Experts of a small language model: vocabulary 4096.
Below are experts of layer 15 (counted from 0) of a mixture-of-experts language model. Rows are named router (the router's row for the expert), gate (a neuron's input weights, with its number), up (a neuron's input weights, with its number), down (a neuron's output weights, with its number) and show model dimensions 0-159. Each number is 500 + 25 x the weight over its row's rms, rounded and kept within 0 to 999. Numbers have three digits each.
After each expert's rows: "gets" lists some tokens that make up at least twice as much of what it gets as of all text; "comes before" lists some tokens at least twice as common just after its tokens as in all text. This comes from a sample of Wikipedia text that the model never trained on. Tokens count by the router's weight.

# expert 48
router:507531467497482521501520511477521508547517517487520520458491539499510477500485494515534493505487503465483521502512475520529481491517515467513467502466527521533497494468499518518416526469520509492508547468509522480529526495502498551461469496500493511500499528530515508468527470518481471451487474523503470480526470448539474537516484519514533439486506520516541524475480511506527500472505499530529525540536539492481535505471505526505552474487548493522479520523524540482463503494480487
gate0:471491472488468467493489539515503512532489519490531505509495568498536460492473490514501513531474543505508488487499473488488478473484499497490508514531527559504498537552467500501515471500500468528497467517444504446546479498474549529492461521479466532491505522507530507514496452474446477486489485558490518483475508478538487523499530469501483537488507489533534538513512470523495533498525495543504480523520535460482495489486527500478491458505523533519489478497514524489507538475487463
up0:533460509558531515480499523487515526500497508517506517495522565481480521483527521524489525498544519485520526488523503488520513468504510491514517469512493541496472492484505489526474489530501484474482504520509521475540527509483482536492477473527469481466442499486494502471492480446504455487482480493486480510540523542503514494524500486511498484471572476441498486500435494497533488555516561508501495528514506526513537499502496478493490485485529508523535453514495527510459473471556478
down0:505471494499478540469478522467532542462487526486451466522504422480485458483508487543508499486512521502500485471499509513502492496516556563499464547515494500471488484479477513495519500503478522513470523461563513511471475488534516453508498530503500497506523504512507434516520497478486474514503523503535521487466491503498525540479498493490453519500495522475470495537509468476530475505534507507495566542488511514500508500458497518496480487544507489512543502510520541512477525500463479
gets: "s", " |", " in", " a", " from", "in"
comes before: "\n", ",", " the", " of", " (", "'s"

# expert 54
router:486521533546480497474516488495496492500502494493529506509513547487568512452476483545489551513503475499483499476565503520523505470527526504578509511489491519514475507504494512469493502481498528524545493466468507501481534487453526506497518507500505533455556527499482506504501482488496495511515507553515523463529498418539502498486510505503488534424495506516530512486477478447523500501497493508504491502482504516494510506490540527559509511488501509525496504496486462482537513466490470
gate0:521484479487490496435510486463521459493483488500529513503554502573499489475500450510490466509496491542504498515494478497522478500498509507501535517483545511521469494516474488513470474507536498455502462493465514525511479523469511468509554527500520528507490497487493452519515524454461538509452515514523502480463474490493512506504478555525524535509510491490489531493506516520487454480470522482530439490472501511519467481487525490543494492468510465478533524500510510564468519503471479
up0:546516546512463498552512533536541542486506484517503497443512509479499499490510464498516534525519486473518515446470548474519511502536453525473490523513516483489538548534466538508505505510497491484476503503503533501481474512503470484489509528542540535505511492495493486496512466505493498501534495503529444470483490491498498482485497464532503449487488512476509535467521478475465495550489474512471517490462484528476500518468531488464514511458464510492501485479490473566488493500541532
down0:484514451546536476533493513458484478504493503480483533501458513497517499491459554482503485499527524521489506507521495493503487502518536522492462461459477489497467554516496516514440501498486503523535502486554463475476499482527472486526511492447485488490500435504461499525548522510546523500501462519509497551511499527538531497490485476479489521533483505539467476494491492515513543455545547529495502481526509491534491515497496474496514507510515502542470486475502477479492500527448517
gets: " in", " of", " In", " on", "In", " from"
comes before: " the", " 19", " 18", " 194", " 195", " 17"

# expert 59
router:522491518555507502445486512525477511520508472505507523504572495558522499488491489507466491514485500502468502487482467528501476468549492443472535493484560487516531511480505525442497521500513516500503495480440477460530481487504435515472471489509523518531521535509513486526509446487461478514475467514518496481491502486528505522509482501499537487480483509491492504489474485499529481461533508502509520512509526528480505441483495528500519517484522512491510501524523523480536555475464456
gate0:441488531477488496482506509522476549486437506509510499488495484497490479457518513480521489519514496515534524512518537526495479476521486494494495499493488427520505488491476480517442501512477499561510450514452496498504527525531504519504541490455517505524508543484529457506517497514507515501510522471511536498522515525492526502493498539517495457465524517508477517476495464527506498530521474483520512516446501510517471458468492520531518460429501503510526510519548502480448490488546521
up0:519497531482499518480493499494472522536516523465524502530468498495529484492480532554486472463513513507535490508477521516525509498452502518448436476499469494531469469525501524525522476521515499508506541482514498501446466480495522491546459512480494516535542475486518530475531507485503508482514514552508466461510519479513479512491519502471492548524515467518480535520495510561464460552484549489501513483484493507500476498504464476495527516498518471516477478508523525510510468546543537
down0:519540471523494491481515513499513499537463485501481550478492504477544483505522479447513538472512537499459472504465503461482495466510484527481487489530542496459491477509531474494476541503501499509510493518462491560517479506502488427507472476476464538509488510529477455510500478459484493517474484464505528493517484464563520495551541488492478478505476502536498508502482530521462469462469508526470474491505494486530497511541466531462482492488484538485493515520500516539518519480504495
gets: " was", " is", " were", " he", " are", " be"
comes before: " a", " the", " in", " was", " been", " to"

# expert 8
router:525531462525482503552520502483527517517533517480512516462495509514503484467486479499514474488457520494467529480547489538516486483487525479516439470458527479506485456451508505584450529480508501498507523471511510507508553478470472511480494538504544533478525534527481507509518466519480487471487496498505489467541485492521452521527497505511519451474504531513545503484490486489530510490527493533523522534534498490472500525487511550496512480497520510510500515504525490496455515484457480
gate0:516512499521522509502495486469478488493530473496500531504497476485492520539497453524516538452472499474502530539507461539506500479523465501508532460460523518503500469468480506481484497544521518482497492471503478469511462511501467512458480520505489465486529542511515491472504477524467523481524457529528475485509446511497500533525483504506496562445484480497524502469504488481463478469507496553500509465537475414509472533485484489478474522512501530495503489473525519513497538471539521
up0:514510547501498482514495505459487509517475496538555505471499476512510432531504492550518511542499493507488474513539542515502459524540501479516488495509482543492474475518460482463477502491484494480491476510533483561485507496495475486490581479484497517514501493511488490475552516470507468499493492497486483542506488520526496479513514510474528491478499504486486521500509517525509539452475444518492488457478542518475516493547519495529520477485511526479488526477487512460503495510419466
down0:528466491478485517509445553489510538516524507500447468503525504546508506491513460490512488493488470503551512473454530515469495494449519483513511566508495510457543479493474549503472517468500497484514499487513490579492458498495490495524508498534526485473488523528511516479476478489489495496505571489509503482481512520511502521502458460507510475502470548495507487533491494459477500493501501473500543497487460461490439459484530502504529501497504466464509485487460502507527511499494517
gets: " 1", " 2", ".", " 3", " 4", ")"
comes before: " |", "–", "\n", "-", ":", ";"

# expert 5
router:516525466502471526526532502458528519511529528480529503471451541509508493478461475516551495505511507491494532496530486512524498464503517480494454483455507508517509474479495516540417503500522519507520544481502524472522558490492489515465495510494512516487524527524516523458497467514456497463505471515524480472513456471509466528522491492515535443507531549519543527481480483508546509496521498507533511547520508516464533509489514543513540483495516488491481518514502523492493510477465506
gate0:526505444502476470530470468463551513480516557487506480471497479509514485503515502493524534500524498507490562508510480529502548499465453510489507490525539518484512515517479506515497505540501476474516480483483534479503506510546509543465493496501512477525495526480511465512511500518489510496488559518492530468517487470480500524517495538505523498500499498518496526454485476480452514541477535483487524508498526517498532511505567485492544461497549479469478539501467440535488541480515532
up0:503484467481512526535487458481539561502516521495475497493508487523520490491507493452458462477529538458540490538529524533522459531489532510493488448476508453476471511477495522528491495506469511466483481502495545474526501526509491515486515497567480492456499515521480487488503511518568502517504513557487505499473538533492532456469526498501501507554492504480482497512490502507478550500528481529534485494500512512530463483500504493494478484528525538551519484520473499506523504484485465
down0:528492486465532519482519503468485488524476481489469521513483471526496470470538551475495456448466480510564517506498488462511494457501519501498519450475508519488486524486500480481513486529487507495498519517485495518485498478481481444521529518447518473499456481494471519488502506494502527533518516447519480513517535479518460483462472526550491489528536523485485516488502509480461487522500488548497473444449545438515520489484453487494471530509489497528485505511482473488503469489517492
gets: ".", " M", " ", " C", " 5", " 8"
comes before: " |", " The", " He", " In", "9", "8"

# expert 47
router:501506449525503459511545510492498508506521513485518447494485493525535443492506512497515493508466497504452492504488502500515476504511505491523496457491549500506451530491531501501502514493478504463503516495497499499505531493483451516487495501452490550467507559519547521533502499499485499524503439550525492503554491494495491504484472539495492452432513497499513515500476499469508514453581488506502500534506520444493555502466508507526517500490510493500514508505504466504515488497568506
gate1:497526519526509486492501483534496520490484533562489504511538507516509475504488488516504492516476468520500493507487464532493517532469503517514581525446466503524508505468508511479513533495484522482493494458483459473481498547487528521517477525508483540495504491499493490516504519486519536508499487539531468528522481505494493533512544522512526492474565445497471481519522467533484500524534533469523539512535486479478469467495478507477496490487495521516525468478521560463491453531547538
up1:459471479505497507485559477513506507499484537484486507508532477478524500494484485520495513477541498518458500499557531537543547476514519478524501511500493500511501501516484507536493511509491473471545534564516531460510474500500486504488472508513535531486510471497474485462535487465472493504509520486516454521448538510507511453528472553511493507435487479467472494531510510457467504479522503511509460496493464505516523505533512529498488487516483505517475486547502534447529518506501552
down1:515448524520464495471511528491535463508535484501515486512504543474477542491479503460480493545484501546509513486528481529509537469478481465535438430535500500540499542526533508472505512478531501502540535519485485499463485490475521465481499511489543528489499503523527463492495441514491500514488455509504483517495483454503501500487505538488505532543483520511520507512513513508490502512514472482471452503494433496494505517502508519494496510496481511555486521531512473500491468506478558
gets: "\n", "==", "===", " ==", "|---|---|---|---", " ==="
comes before: "\n", "|", "-", "==", "The", "==="

# expert 2
router:553496481532476536523553517484485510537516517467517485468490526497496472498472508485551453528492517501478539505528463531514477482519515494480469487504513477528513471488494515531442535495534512501510528459512530491513476470485442531461493508502521507491474523518492545486529481515490489470510500518527506490493480494523458525565477518523507434502508532471533532477490481502547495466492492515532517543524532507484507522484511533492521481514489499503487520523540499473441517481481476
gate0:528519534503515507537511516494496539562490540498508471489515551536487499472476476504494472506522501525507516557479478500502510502538492537501464474542471549483496490477532515487541492510533466535531526471497499487523507473444514512468502460513494523481514510504509509453497508513494509477428522538502532521534503516530464524491506482486475494464522489526527536489560495477508503460515468518476489508498477492511496554549504514490486484469531511482484519504527473477493468469458517
up0:480463499469485509479506482522508506512515500530492478523502503505499487467537467501508531513500462531473489449481538512541496515532566459494492490468477479536495520504489526508504478519531464488494494491534492524514507503498526479510515469520528522534521544507517505498526502544534495492487507539554467524460519497508530526511518447508457551474451511520526508516537545567461506503487497471524488535479488481478485513497549520531510500469515473476458498474505482523495473538482477
down0:491533522527517478517539486500529522501440509514459517523505474497506509474498459472489513511475507530505499499481552495469449539513449519534518497531480507488539504502475506482469514479508492498503496505557479496466522467499491541550501435480508506503485494468495521545489519527549487482509485465459427490467509514503503453496541503499451503539470490509477475494541464490470476533494507521511527484492488481518501473493483495526496484515504541552502481500513468523513517481524521
gets: " A", "is", "s", "as", " was", "es"
comes before: ".", " to", " in", ";", " for", " on"

# expert 19
router:507494487518474497504541510507511486497488488504525490506498505472541446488505531504490505490468521463514502457505509515499502494468502514536540504438512536516488526492497518480556523453504493509532527476454513500489475502501501496481504532479501500454498503489500504549524491485499467504403486507478488485526487518509505516525466553545521553496540498515503496493500498494537496518545456492499520480501510385471500509517488504509500490482499482496491504501505475483540517446496496
gate1:542489525513514480462477521529465474494477472475517471476504527510458486512494509564493452506482463477521484531490470476498473520512493526531448479517519561536473517492524484496496516545516529490486496479501480493541495486459487464493478531525486443474491528490471458474496489508507557502493494505484516463489452516493482479485489494486470482508495493426532494517479548492505466510498482506511500465516486493488482543518507504527502480455478496498535498477524488524454488481541465
up1:524479548514494523464495493513483476515512482479470500499439551500502427554473508505473519522507492482482481533511444497513519524497471509474531483517533511538446485538483514459516531518519490445498504507486505472509493487513477513465509567446474530440498492506478503490454498482496518522486557481494535457487481517488506519457526490459513514496516468494504494485500515473499501490484493507526489480506525531505474469504502486506485534434506497511482519485482468493480486489480491
down1:516464458497448514506469523493507530541520466484519531526480489463501508549491464529484519506529495510482471529524474519503528489480520539507499507518495482479532511499490474507460473503488484444513524489507502509542514501467510497485522495485453511544481484491469498461505508481505487487545507539495528512500532486502474424533461540523527446494454490478501524510495449508482533467455502536515516508533490532484489473481481469497516510519543493528469467478494511506507467545517484
gets: ".", ":", "°", " Website", " Country", " Species"
comes before: ":", "S", " by", "N", "C", "E"

# expert 45
router:495532468488473519555511513463517527528549528515506508473464513521496494491495487519549504513459511475478553501528463525517474475479516496490448481464533518534493492469476515536396524487520494488507508482493513476498500482482500553484504527475523513501553518527492515463514482518475484483506508528505506480513462498529467523554485516541530456483492507520521527514485493492535503479504468523535526525529502516489515512486520526486533475476511517516463524507544502489481504481508472
gate1:491535500508530540496534534536537512471497480527497485488533531514507480460491477489479477494529502500519521476476511537473485481483457492518516451495530519520520536515523474513504467449501487501446524505499475511516529459545507499477489477510496498507476487565548493531499524484493506515468543516523502465505471513486503504510516551486482492512462508534514519485502506429487525462493500498506533528519532483524468530469526530478569505487488526524498508484506482477500507474568479
up1:461490538509492481455511466505463493522504507518487521482511475527508470490476465506485524505489483487505489517459498495541555523469457501505505481487512518485467541509539499493507536524475473507471525539494488483497482497451528500444534552529513471509522485510568470504506483484534518527482470497512527517487516504476492486513476495492504482554447504507497518426532468498485499486507499517502514465490476500499528563451467492533498490480519508510489506553507529526471513536512464
down1:494459510493514456489458482507520551493494519460523516516515494530491533490459508497528497480498502467473487458507471463534523505510519493502474507537495465500539494509495498494545528489492440514543536523468509423539499502537511502489545495491503539481525433527445504513495480475503473501513499536523464504503515493528507456503517532533556488496483501466509511503458465499550492526494464479469490522475501485491506507485533489522519545487496506525494500485511481474469499517508465
gets: " |", "\n", " ", ";", " not", " qu"
comes before: "|", " |", "\n", " 0", " ", " 1"

# expert 58
router:526482496504484505488511511461524510503495521460529459483488525534523481512476478514510495451501516469505513488485477533552488507532499502528569495455519498528455509492493487536506523463507509461513443505466508507497527461479446521505487509525502478483488560501493515546538507490498469517492484523520505492517482479469513481524502506550515514527520527526481527481460502440506506555496478500514505511494492469472505503476496487501506472435511543498510505538491438489465509471492463
gate0:492471475503502483506529532497511465496493500452499494501475476506494478526476474509494510504510467503502507520525484484478523492507487544523460461449505498499475491489489509528467535506483477551531525475500492487494466475480440489506520563519507504500499485494533506491474535510498453465447485487481483478493488480500559529473493452491489470539517488486472491469476515509541497548475477496474490500519481479504549553467541482538527475506528448479549506537489464477491504514524465
up0:494518490449519547495500527455496528531516491487534461542464526527497487496542478474506457482498508479468485515502476503503514459519503507475481475547470539513535577470443515528501497478486461450457466508511507511481495515527543510513474525491480527524518499499487524505456510501499512540499481502482500459506510502520502501489497492528489547528509539504488521515521485506504524529458508474513518500506513491508504545551515519461479458492483534526518471497506480553468454499510515
down0:518495487494512469518433475525475505499487496467520506484528504508544505539526492506465478508501470509490533451496469528485528501483489489510528493467501510481537517486522486497482452545497483485527507468516486503509495480531464458490496471469527472493528504466523496511503485471493455508497469451497516543523472526531526489564485506476555511504503451512471500509522534503546493544500505504465482527439509489512541498473462546515531479516498534467535481534521490505489543504503510
gets: "1", "2", "5", "0", "3", "20"
comes before: ".", ")", "–", "%", "″", " km"

# expert 34
router:544504472523481510515517488505509519507548517500526514486473528502518484464472497495543468467465514497468538504546468535529476503478487490499484474476532524535524495480505525558422515496496520506509522466507525503524491488493466500478474503503533516498536517501515522482483489516484495435515480514515506486495475468520465500518450507509538477506503528526529498480471492464522499517518501542532536552567527498474520495500509552476511476507487497525469524530536535497472489478464472
gate0:509479492532470497512500491498505487521517469515519486503499506486524498510505574532505478495452527533437537482512523499509468540492513486449481506531507518524518560466514489491484521499499518478478464491490526479474480467503467477486423505529523506480504518537498473476502511493499512514547493509550452483515459480510488500536521484500471516527498550463463518454475566476521509502508518499506504485492512456502494498518495502492516495507506554531472506511488462448500492479536521
up0:478500508480492486491522468529507531491509494478474542529481504508509500502515484544454542502515469474491480503488515519481468515507490489502530533493475461532474488521486507528501507482513489452462480505460472533475489497489451500503556494461511510498478511500525563504509460488483521535475513509506531515496517494493494459522514527460510529507514487546502463478514462529523511495499463492518472576486465512541476487508478475502533576454482541499506501509518510544463459475496504
down0:538477524488520487546510487501489521515464493486515533487540521504472505499475520452459480527480476532522466487453469485516514495456503511473497485503546524483535540443489446462506494506549475530503527467496521446498473480485531487506482494508526510501522488546506553510492513522506531483505485493481463510508473483496539525545528517488521521533516486484493483486513467502508458488438493491503492506481519535477516465555490476499472497534536542531497516467483503537516500506486484
gets: " G", " ", "er", "ie", "el", "G"
comes before: " |", ",", " to", "ation", " with", "ac"

# expert 29
router:514517469507469526534525537503538510533527528484501496494464505515513496454475492507557476517483503489465525494532469530522468508462514491507473480474533505545510483467502501515444520470516531494524565499502533480528524493471492544480482517486489529501506530547509524482522481514477499460479481519534477453526453495513493513512484515523517435504507510518524517497488487490551505466501493554521535518539501496490520485488509522516548478489526491511474499501516522491456488500434504
gate0:518484478519498521485511486537531530508467484502472506514468527472534464501550492523502504479528523518507484439529508498512478478485512485534484501497451490485492487499532510511470541530508514492473473487470517470463510461503521523519530515497527553509476460505485511478516482454533477440456475506489500473506468499501503501502503512501500551524505546463503477545468425479540536424528501519501517517502517477486519521480485520515487514513498487511453507529488491485495458502466501
up0:547477513527503527515493521514503507492482488533502489451475486520458519500523446531537491476476541509501525535517513514486471509506488495509450508501505502511497532469471524520534482515497510465493523512520495535508517470475486499508484484516495516515499543519491511478521505504511475506513485481469477505506486498538509493514534523469510555546502516498470473472486475528560518460530487498503473526434512493487501537565511503476506544493479446473468515464454540534497478435474520
down0:486499524504526517509476501523508497497494528500497501497516504531484495477498532531527487497533492508460506485503512448533493505539472496508464521489530451517526465538490523508515520533487501512453462506456551531517498538489465500490494548527554516490471520476527494450463484467516498495501497528508492490512540502508509489522515482536536498550509514555524509505509454475479478489512508521548484500506516471517508502524525488541516486501526528528510503481541453466525423444476498
gets: " for", " of", ")", "er", "%", "man"
comes before: "\n", " ", " of", " (", "°", ";"

# expert 11
router:519533476507485506517524516482512514528540521486498512471489538500506494474455474517522502504500524485476531493516480531534472488514527496493463504475515509519483491471516534530448535490520504492519554493479541485506540470472505547463470499473528510470528499521498511492488466533479450463512478520496475473496500498525441536524476510536539482499507515520544526476448507491512508430502477523534504511524528499485549493500501523495520490498538524525486497511541504505445521484432504
gate0:479484498474507514481526528498478560580500475452545519522496550477533495506496485447519484543521474484502549465511485513518497526477510532485497490495483478554500493452526533511503515521501516539505498522523515502477516502521486520439506491498492488512470473484505506503487500478504488487527509521510490511477479510470490523492509552440469480478465471500485470501519557449503496481529496500534456502481523469477542506517522510463490515514492562527503530478520528498495500484515523
up0:514496503522473506535499472495518460501534508468469509482511500467474475483545460487467467525490497517480514556465466478523543550518499535499507484525474470467493511515471542484496468514480475523515492535436536524495471509485509492479527500478512568521519501543455456501524544508533472548469477505531470500475460553512497495525536480500487488493503517514537512544492480525463484514472499487532524528511499508504501489496491488494524545514509487521521491533486494470509517489498537
down0:484502490487502450548485533514464440569487502509500511440460488460521492459490467517506463488515499525496459463508508510496516519509451507505465433493538509479492490471481517457464501539502497517507508499526492529539509531501492502488457504510470460528503483498519486509489488513509518518515512456549533518501499525514506487467495482505479492476474490509457463467469514486490533509526517517464492500474537526529522494464532532491489454508537481446483486499484502476521511522519492
gets: ";", " ", "\"", " his", " —;", ")"
comes before: " |", "|", " —;", ";", " was", " were"

# expert 36
router:520498482569471483520517498477528533529532525494504512480452530494527497484488476519533531485490531524470534482529476516511469473486536488517483475483509511529498490473501507540428530466530518507512534460503541501513495491478493533465491516485538516488533502522491527481504461521498505456504496519511462497516486505515454530533462491513515460501510526523536529484472486506541497479531492518542507523539511510485509534482522548501532480462512499527483554497525524509451504478457505
gate0:526500482523502498537451507471553465477531463474452515506491507507491504505477488489479511512513527468485562494505516507476494472501527499497488527516516481526498452509566504480500557506501440480482509508484548531524502494493526462513497505552511494525490515549502543499498504476508489500539488512551456457470550512517500476511529532529484509504500495503516475477452527496496498512472452544520485473483527504520542483482502477506509524465515533498483476527508518451470525494489489
up0:508520511557501489502491515494511503503506482458469476492528498485506503509510480519489530509527458529486516499539458527484502504527475461528464469487524491471492486503510482497477484509506488498470508507553523513462468508492429510474486471496493479516446497522525473483553512534476483473543497450519477517500505497507501474437447481479543519537457499493526489522527570508525487487506512537491484449470542500499487482514510502477480486493443509499463514474484463476491524520520490
down0:511460464501500500478513499501531520479470488524492497487509525481489476531500470555499471479487468481506493529492473502459537512460514510438468455544490513458461520499464560522520486494476518469503491512513445560516490489491501475568513464491479460481459506518491480491509525527478476501475513490472524494489518502493528477477492495479491502574532519511549489541535496523512488485502476494508510512515467484514501473481491495482486460502532470515476477531499489557479495486532505
gets: ".", ",", " and", " ", " United", " of"
comes before: " the", " |", " The", " States", " He", " In"

# expert 39
router:496471493560498522479507539467558507507496506466490513486526501537469489493471497481521522486527539481465515501521483494523501463504506523515468493453505498494517514470533510424454512490532513479511503489486517493530489477464516489491446502494512483471521483492509539535526505489504507490500516510531496502513466458539519504498512532477501484478502526552539527517495519517511530443549505522531506448498525464471501441512499518549523484474522528536517518506524460520502521475462495
gate0:512517480535480481509478500506490507475524526494502484477481496476420514491505537458504465491487495545495522481496502509470488560517443556530520524548509510503550497492479514500528527509526531479509519511548478478499474510497454486521485523495507478521477528514506514497508508529500497518486471504516513510468500512507494479463550523459476504484500559488544529524514549506507544555508547528490516498503520560458485497512497508524493485555512530464503500487474496522517520497465502
up0:493511485523524504485510528512435563509500510499552512465544499553504555500475481478508540490508492497513471495516479505492497529500534476494540489481501441489524486470507489491501478523499488512519439480487461472539458512484482500493454473482500512498493484506465546517462525472507486476495498520497484468517503501448487508499469509543483535507478542513522487468485468490493475531496459504499480494522464470484520485498526502494423532496501463509485489502484487476482508472469560
down0:519506480466466470515507530484515492496508476519498541494485499495495532513512511520532521488542526543519552517497470496484571497501474513548485520504541505535491521509523529500484498431553438521466496442525473479506539479480531487510548500517484499457502508490508503479485495485478500495479497490493487476479473540500491495533460543528525521483502542538519513531495476493496554523514524458511486494474505517504485525469524483528517488488519473466529500527533528477483455514519487
gets: ",", " and", "),", " of", " in", " with"
comes before: " the", " and", " which", " he", " but", " a"